Experts of a small language model.
Training: a variant of Muon for the experts, 262M tokens, 4423 steps.
Below are experts of layer 3 (counted from 0) of a mixture-of-experts language model. Rows are named router (the router's row for the expert), gate (a neuron's input weights, with its number), up (a neuron's input weights, with its number) and show model dimensions 48-95. Each number is 128 + 24 x the weight over its row's rms, rounded and kept within 0 to 255. Numbers have three digits each.
After each expert's rows: a language model's description of what the expert responds to; "gets" lists some tokens that make up at least twice as much of what it gets as of all text. This comes from a sample of Wikipedia text that the model never trained on. Tokens count by the router's weight.

# expert 63
router:125114076113145114160141152112092100135131139186107132139084122122133132110078108120117182163119073078115105128129112123145108094112137136135099
gate0:142101066139121114122136129134149081139105146151131084115147175122128138123087167124148145131111082125124112145156187132128093161115078142142163
up0:148151160116151117140096113145114147079121089128105114105105162116140094108120100111148106107147148196125138138105100127113152142120149123104124
gate1:143122100133099091166191149150134147156149124198137111127084128118154133144136129141114135134173103146122156090108121144126139140136153149117101
up1:103117147101155133107135168104134092116132151124118132091137132101105163147134167154133066138099104118116123161133170107106171129122092107130106
gate2:143078118112171139159117123125099095160147165135129091123126101140111164132084099137145145115139109099119114115096140173123158134050153107155119
up2:104108080119139139114111074092111136164138085132157161127149114108141097116111064139108106127107117118131145143120131126075123160123141164124134
gate3:148111111140140143131101180142092174093115142165105134148130132105133143085118142108173142150086069147129141131143118124141162125116135147131119
up3:122120122130122129124101112133107175149116139108123141133160154075122127071141188131102171111121070113088127130149138127134169113165120118142134
It responds to: Mid-word pieces like ut, at, ant in g-ut-ter, Deb-ut, mathem-at-ics, plus percent signs and Thai byte pieces in tables.
gets: "ut", "%", "ant", "ot", "at", "–"

# expert 18
router:156112155105135140111097120109092100098080137110115128165056154115106120093114159134120131122085128095104082128122082155108092138087116117118136
gate0:103124109120148168164123133141123136094093127110137124134070135099088088150121157123109123129108095140133104121106123166125140091155124096137168
up0:105149133147139070111138121150163165146161142141102179130145110134101109100112109167105097140171140171126181109142136137163151126097162152152109
gate1:130148118131086105117171106101091138138124144106122118160135158087167136128126172153119091141148120142145119124102133084122121203121138088150112
up1:132161140115159133128129084156122140139131110120137093143131104146121141148072142079132174166178154100125093143120159117124107108092151122109143
gate2:101100131158093126116080139113086103135118135121140069146130148130160121091123123139160161131131115145103110136181102132136090139101116111094099
up2:123177133116171165154130128159158116112136089073151144097105131142111114147147125087121112111134101131170158095118101116101126119154126148178122
gate3:154126099100123137164152104146136082113103155121133089138130132107104142147131146152114159109121125086099103109121147128100133116123145116153127
up3:135145112080109098139116115190129111136084152102138100117146129072127125115081098151148165121129147127095104131134161151118130141110126125115149
It responds to: Single capital or vowel letters and short pieces starting or continuing words, like E, O, I, F, and Am-ate-ur, Sub-f-amily.
gets: "f", " E", " F", " I", " U", " O"

# expert 32
router:163135117095119139141137126141113147124094140131126153155095120094116118086114156121109154143088115133124154117105156137135119145100170139134125
gate0:128158134111144148127166152132137091115106149138112130131130122096145099127108123144169125146123088130131164155076184149098130133105177110122118
up0:135140082159079166149129146132117081111133136107162060162120122143126139138117119108132122126151163154120171161085105163147131100092171123091127
gate1:101119135127141137138141064153160148100116134110140123158124166109088134118108128092165103116120089145110096124095121094139186143143110149138136
up1:089159149127160147177090119169149125102129115126111151150142133082100122103079156100145139111114125134137115148113141154108118109113121140151128
gate2:090163108110119137169154122129120150148115089092159147163128151127124155117100137103136148112148077091104123120124078132133148128114155122116143
up2:132134120146117101131118143109155113156131116131146149159101115127126126106123111120131141062132128139129160088121092101106147135138159127115132
gate3:103102098119114122119136129147119135129116145101121106110147141111154126116125148154129119145135127144101098123088173066115139160116143101133130
up3:070214133099098148132103144103134088146136104117143166152109161127128116120131123129178132104133109155133145120122089131142171077124127134091175
It responds to: The word off and early prefix pieces such as esc, sych, sup, det, ig, often after p or S, plus spaces inside number lists.
gets: " ", " off", "at", "ig", "S", " sp"

# expert 35
router:182128104095125152133125127125121143110128159138104134203112113146115138115096141136134173129109106141095125108109093156125113166129151114094130
gate3:137117108127101155153139114149131126128133137179128161146121134110114145128155105105118135092090088144124135127101069099161111147100087131112150
up3:115092147106118138104113143140136138105107149112121136120148098125133141129120174073088181113120089127127071129107096106117144141116106127159123
gate4:157102121138153108127098145141124136100112114103130141125099121139093130140118138146139085087080112131152148139142148154103114144100105131114099
up4:103135108121105154139103129107131140085117140162153143120138115137138152096118098075097127107136145123125156164132109149137131090135105133096144
gate5:124161113148154151161157141152101116060120126108168105103128144135131118076148127113135146114118124132117186099098124123131079105122116140127170
up5:129136147136147122111168083165141110131156162167127114136155132156130134119157155126103156128137097100143154124098145116147088156132168135166141
gate6:171087166105144097109104139107072126129143123131120132112118137114154111109116121154177115115120132122115119150179132129120115165115150133113105
up6:135132120082133145145114132136106127127178081147148159109165093154122122134111118111129126158164164120123146170168124143141101156134116126113127
It responds to: Conjunctions and, or, & joining names or places, plus final vowel pieces of proper names like Tall'a', Spart'a', Toron'to'.
gets: " and", "a", " in", "o", " or", " &"

# expert 15
router:131099078120178147162135174133130108084164133161113173159127137143114144105098143133124123146112150134115127125102120130146072124087175137160117
gate0:116106109135105106106107136077144147115133147135093107105115150150075098118142130128107125131105170106093147115148168156171104095118119140145087
up0:140148131106131132133096112095099160137126130117145145117173136154126129156097135123133180110130126129089154150132135110145097108079129103121109
gate1:153105120123129102121145126117114136107145155127121119092145138181128112139113152121155165162128096102090156145140147167160142185111091135145110
up1:122121107126115117128159116185105119118110172091145131121144075142178120140129090152112128136134157101085150176097118125143111126116153095135137
gate2:159121114128166094139132156142150127149086127133133097145168180114127170086113116137123124164110117154131135127112087105133101143114128143078109
up2:141097141161122093122131125166179156126124162123154171105095160162107152115123098130142136096102094128149194118156133118151174156146156145134098
gate3:168095118102141110119093106173153162139142111113159159139129148136136112138155132142129127180149172116130105137130091128144129109078166112133076
up3:119123122120111120095126170194118136111137091108119143152124154119129128121139134154127060157180143093118104119120118129127118101082155130119128
It responds to: Determiners and possessive pronouns opening a noun phrase, mostly the, also his, its, their, her, after prepositions or a sentence start.
gets: " the", " his", " The", "'s", " its", "The"

# expert 28
router:159090076109140126117126142139119143154148138167087134159093132120139156130053154129145113142101090113107127109100137127115143130083155107140071
gate0:103105091135133117123106143158134093133151108135144121117091156076117123157096177090137110130113111171126096120137127154086158126119156113119136
up0:129118133118097149110099127067114118139094133124140145109190055127109119100128097146149169100118156119150107148108066104125130120125102120133135
gate1:148151116140094113112116171116132133119142110131107182170175102094122115160099132109102155138144146159147126136155109100100123127122115109130158
up1:113109117146146163126108134088076120154180126096142133113167115128110141157119129112106081125109124109137112114131122113120113148092145087135125
gate2:153089140074142146111122149115128121093137125119078156129166135132126135181125132135164109131114076149123108149120120095122164136128137097156104
up2:126117102113104080136114096109082165113158126132161145139172145162102161135138145100141142138126119115145088124129119125124102106097121136143127
gate3:111147129132122155079169171107179148109143123130117144113140176120154116162104131135102117123130111146128117129149157179102137141130119101093123
up3:147131100130153079106124144140170093104124096097122106120148093121128151155104163147097154173124133177129132104100126146160124130122138140089118
It responds to: Suffix endings like -ary, -ical, -ing, -ular closing words such as proprietary, tropical, founding, plus "the" after prepositions.
gets: " the", "ing", "ical", "al", "ial", "ary"

# expert 46
router:166141099144156137171174139121101114110133120091097135138132151122144112098124129142137189193096107110121142155089116123123127100119142103109092
gate0:129155114134125131147139131107103140142133133096100116114139101120167103141113092135132138146103171167079107137118135158111106162095119116136141
up0:127126103095173152122116117110128124121125134151095136104137086177164149150120106137118102100118124131065157112127141147110185166139122139137078
gate1:146161125166156120149155161104123133092152132176122113133143094153157107117133161168139156147109164095127171134088124145116141119122150118106116
up1:093169082137134180115155148138129120153111145133131111101145105131118147114111108112168114165096127103148136164139122151127164140116085131107176
gate2:146144120139130141139146155097147121136112133127125109115113149140139141104113125146121138050126119144144161120164151140068134085093132141125091
up2:122123111142191178148155149130098077126096088115143132109134146084102101141123133143132110090112163155121120177159135129142138097127145137141116
gate3:128129110112150129096168142137125092171146156132184124155105118110200118107113119112121156121121134127125173133097098098132110118108135144128153
up3:101093105123130121139111133065155139142132140133152148179167151159106167101116144145141088104152128129157091115125137124082159135116137137141096
It responds to: Scattered inner pieces like n in Radchenko, Haren, Dawn, rew in grew, plus table digits and Thai characters.
gets: "n", " ", " T", "%", "an", "p"

# expert 26
router:157090133141169125122109116159128119138117141138123176167063111109128127126123114149162134142102121125124093108109093146118081154136151111085123
gate3:118109150143150135144137135130111141147139121149118100162112164091105150148141157130176139166111135152126100119123094112130110108124107143142124
up3:077160153138089121100167100087150120109100118089130118115169096178119097137140133163045165118127144110125122150128143129126105113144148109143155
gate4:122093105106151163111105097138154127132124113189141104139091162098187111134132116138123113125135169125110115102133121132128124139113120076111121
up4:045132111131097138152130134152129114133078154144137113135167115095079138115151122114119153121124079104115166166141109129118180106128121158160155
gate5:093094137148147104152095096110103159164138152143162130146105106118095133107083080137127145113107104109137106158123133108139140122108120123105141
up5:098152088134131141117181177113135112089133132163101101115094111122133142126138141134123152142164117115106109109114148170104132139112123140163159
gate6:092130103125169098124151116138110150132176137131120141126096116139158105146076091107120095142135144128143147169161160147128141123131136127145092
up6:091129137150145131149137151108113086106118107157109115130147131106089164086175148161170116148130148127113152154133180135146131149116142139130124
It responds to: Sentence-starting pronouns She, He, However, plus word-internal pieces he, re, che inside words such as aut-he-ntic, rat-her, Caraban-che-l.
gets: "he", "re", "che", " She", " He", "her"

# expert 39
router:142118125140155121174149156100117130126121140136083146199105125149109148133099090144097169120103096129114106089091101116115099120127177110113107
gate3:185102139134160126159164132148123145156093091161110151145098116142106134105146136114159134123089094104104149126097136130147126165145175141161132
up3:161174112155119145147144130113124154149120088043107110137156123127139120105128100131146136139149108095098127119119116105134141139135161133142092
gate4:189085101130145120138131174140120153177108135139141151116112108156118099128124126117096106107102120147111120134140098120109103145134149172111106
up4:148155092104101167122166176168131158140174131135130114111112121164122133090125122131165135102140140158120117136147164131099156144133111147160147
gate5:101108111157126091120157129137065154139172154130127122118117125113137124129122146143113132119126130138103115120098190147118170113098184135105141
up5:127138135140134121169149137106077127152123099126147133100106169140150147124120141148095098140111121111092113175127101134139119137137154154112119
gate6:171159160126102130140144096137138100176127131155099144162100152078135110138127134169126136096135114152145120093146115088093098142151161119102132
up6:091126118115116116114120118107166132108131127178133100107166125147119120091155122098114150150103126133135113150137114119126118104118122115171107
It responds to: The conjunctions and, or and range-marking to between paired items, as in rhodium or iridium, 1978 to 1980, plus % in tables.
gets: " and", " or", "ia", "%", " to", " &"

# expert 4
router:130141130105138181161144148100078081086127107096102132157119159130120132095117100119139154160107117095080152123101111133127116108133141117132097
gate3:144149131124099144153100158151107103134097130127134138175129138123128072153117126132127161119138090117100093126130142131116112108166119125109081
up3:136117141105148149103127138094122129177137119172114132094107093190094133094104159147146120142124147141172162129078123129130137143080126130105157
gate4:147117133138159160194112099125112152135064157133123103150156141129109130118102116146141111151124132101145120129099127119140108082118119118170108
up4:123169113102139139153104172127121118111136154110113101133137141100110136124142124097124140096104165120074154132095134102197095121133140138155108
gate5:134174159134109141140164137088074090143118150110135104130130166121156153117156134149149159133121110117116131094108119110091180144128127132115128
up5:175128118115098104135149143104143174119140138141152147135128122147124163159163106081147114118077102114142119152142139118095134106135107138134167
gate6:156125137147135184113123111118101103096134093101107143131117120072139102132172121125098113083117132097094162083095160145120074129138112100133122
up6:146161113143166138150145150152113134128111151091155161126131094152130103125163101085145144136141101097120110149148138133156114181117108109111171
It responds to: Second pieces of split words such as Te-en, ke-ep, f-ranch, en-ough, plus common nouns like school, water, power, own.
gets: "en", "ep", " own", " up", "an", " support"

# expert 22
router:114116119123129092133105172124121120124157125137100165189091124097096110098092137161140119113110073155131145119128110137118108126099147123140120
gate0:156067179150156098152133101124112132156157128166089093133132125095145109125094130102151140089119162138169130143136090156119144122083185178158108
up0:077135116087126160165154138125147121127051107100142159143121132116119121091146101094141139146142088096107114131151162118142128147129102167161146
gate1:172157101087111104131159139129108145119110110159107178133086153136130109122130116135161130165113099112123142126165153144127086161107105118109133
up1:120127135105116143139113069098128112130109133093160144158104112095143143116129162111175129125090100101128151065103096106122109099161123140153122
gate2:117117107152148162144134089174098160111106181126112130134134151145141138128086129149131138114121125144124109072131093114138161166156120150143120
up2:101130100131121105081153097142118145103129136133126089137126128120139111161141103150149164152144107153137082147102127104145069121113137103141094
gate3:130087183139100115145156153098159135115160102158097152142141144129051118126114162095118122122153108100068093123141110102090156118150137140107101
up3:161145150107117087098103127155121099127161125146117138151124067119136133093120083151127146148155119129142144134137090126122119152128105157077105
It responds to: Month names and the day digits or commas after them, in birth dates, tables and office terms, like September 3, 2.
gets: " October", " May", " March", "0", " September", " January"

# expert 34
router:144098079117145126123154169144111098122128131100115117171122106159130154136091111143171175123126127129116103127118127150129133132124138087141127
gate3:139147144153119102113139132107142097104100108126087111125116071143119131121096173136107111113110096139110087109108129150126128151114095088128095
up3:090119121105102114131115131130128134084123168164129140176139108150112135122151116106081119111094084122131098122120106133123117112110139126157106
gate4:154133119139122120126126095194111128127157138110085113110170114096135134111102090114146159131111140126134102129164169120145127136167128124084135
up4:134150125115131101141165147158153090153116136135121135119130148141124160131102164140128161164166129144135099096113094151157129164176124147109136
gate5:124113105125093144129178108156126149161174117142134122169117108108130116151119153180129148150153149127122108086110094154156116074120124079127129
up5:147135121099112144153105170108133133084101104107135125108123104140146087148127134150078123095130151103105144127126092131141074157157116078135166
gate6:084135102112162129124129087128125134088115107133123151137130146158132162134180123121134106090146097130127134120112093131119182136117173170133127
up6:140156152127127117144075158157187116172138129114120115119133100082077104152136087131118090127133161095125111114128170138181128137149172126103157
It responds to: The word in after nouns or names, plus vowel-ending pieces of personal and taxon names like -na, -ella, -abeth, -idae.
gets: " in", "a", " of", " de", "na", "e"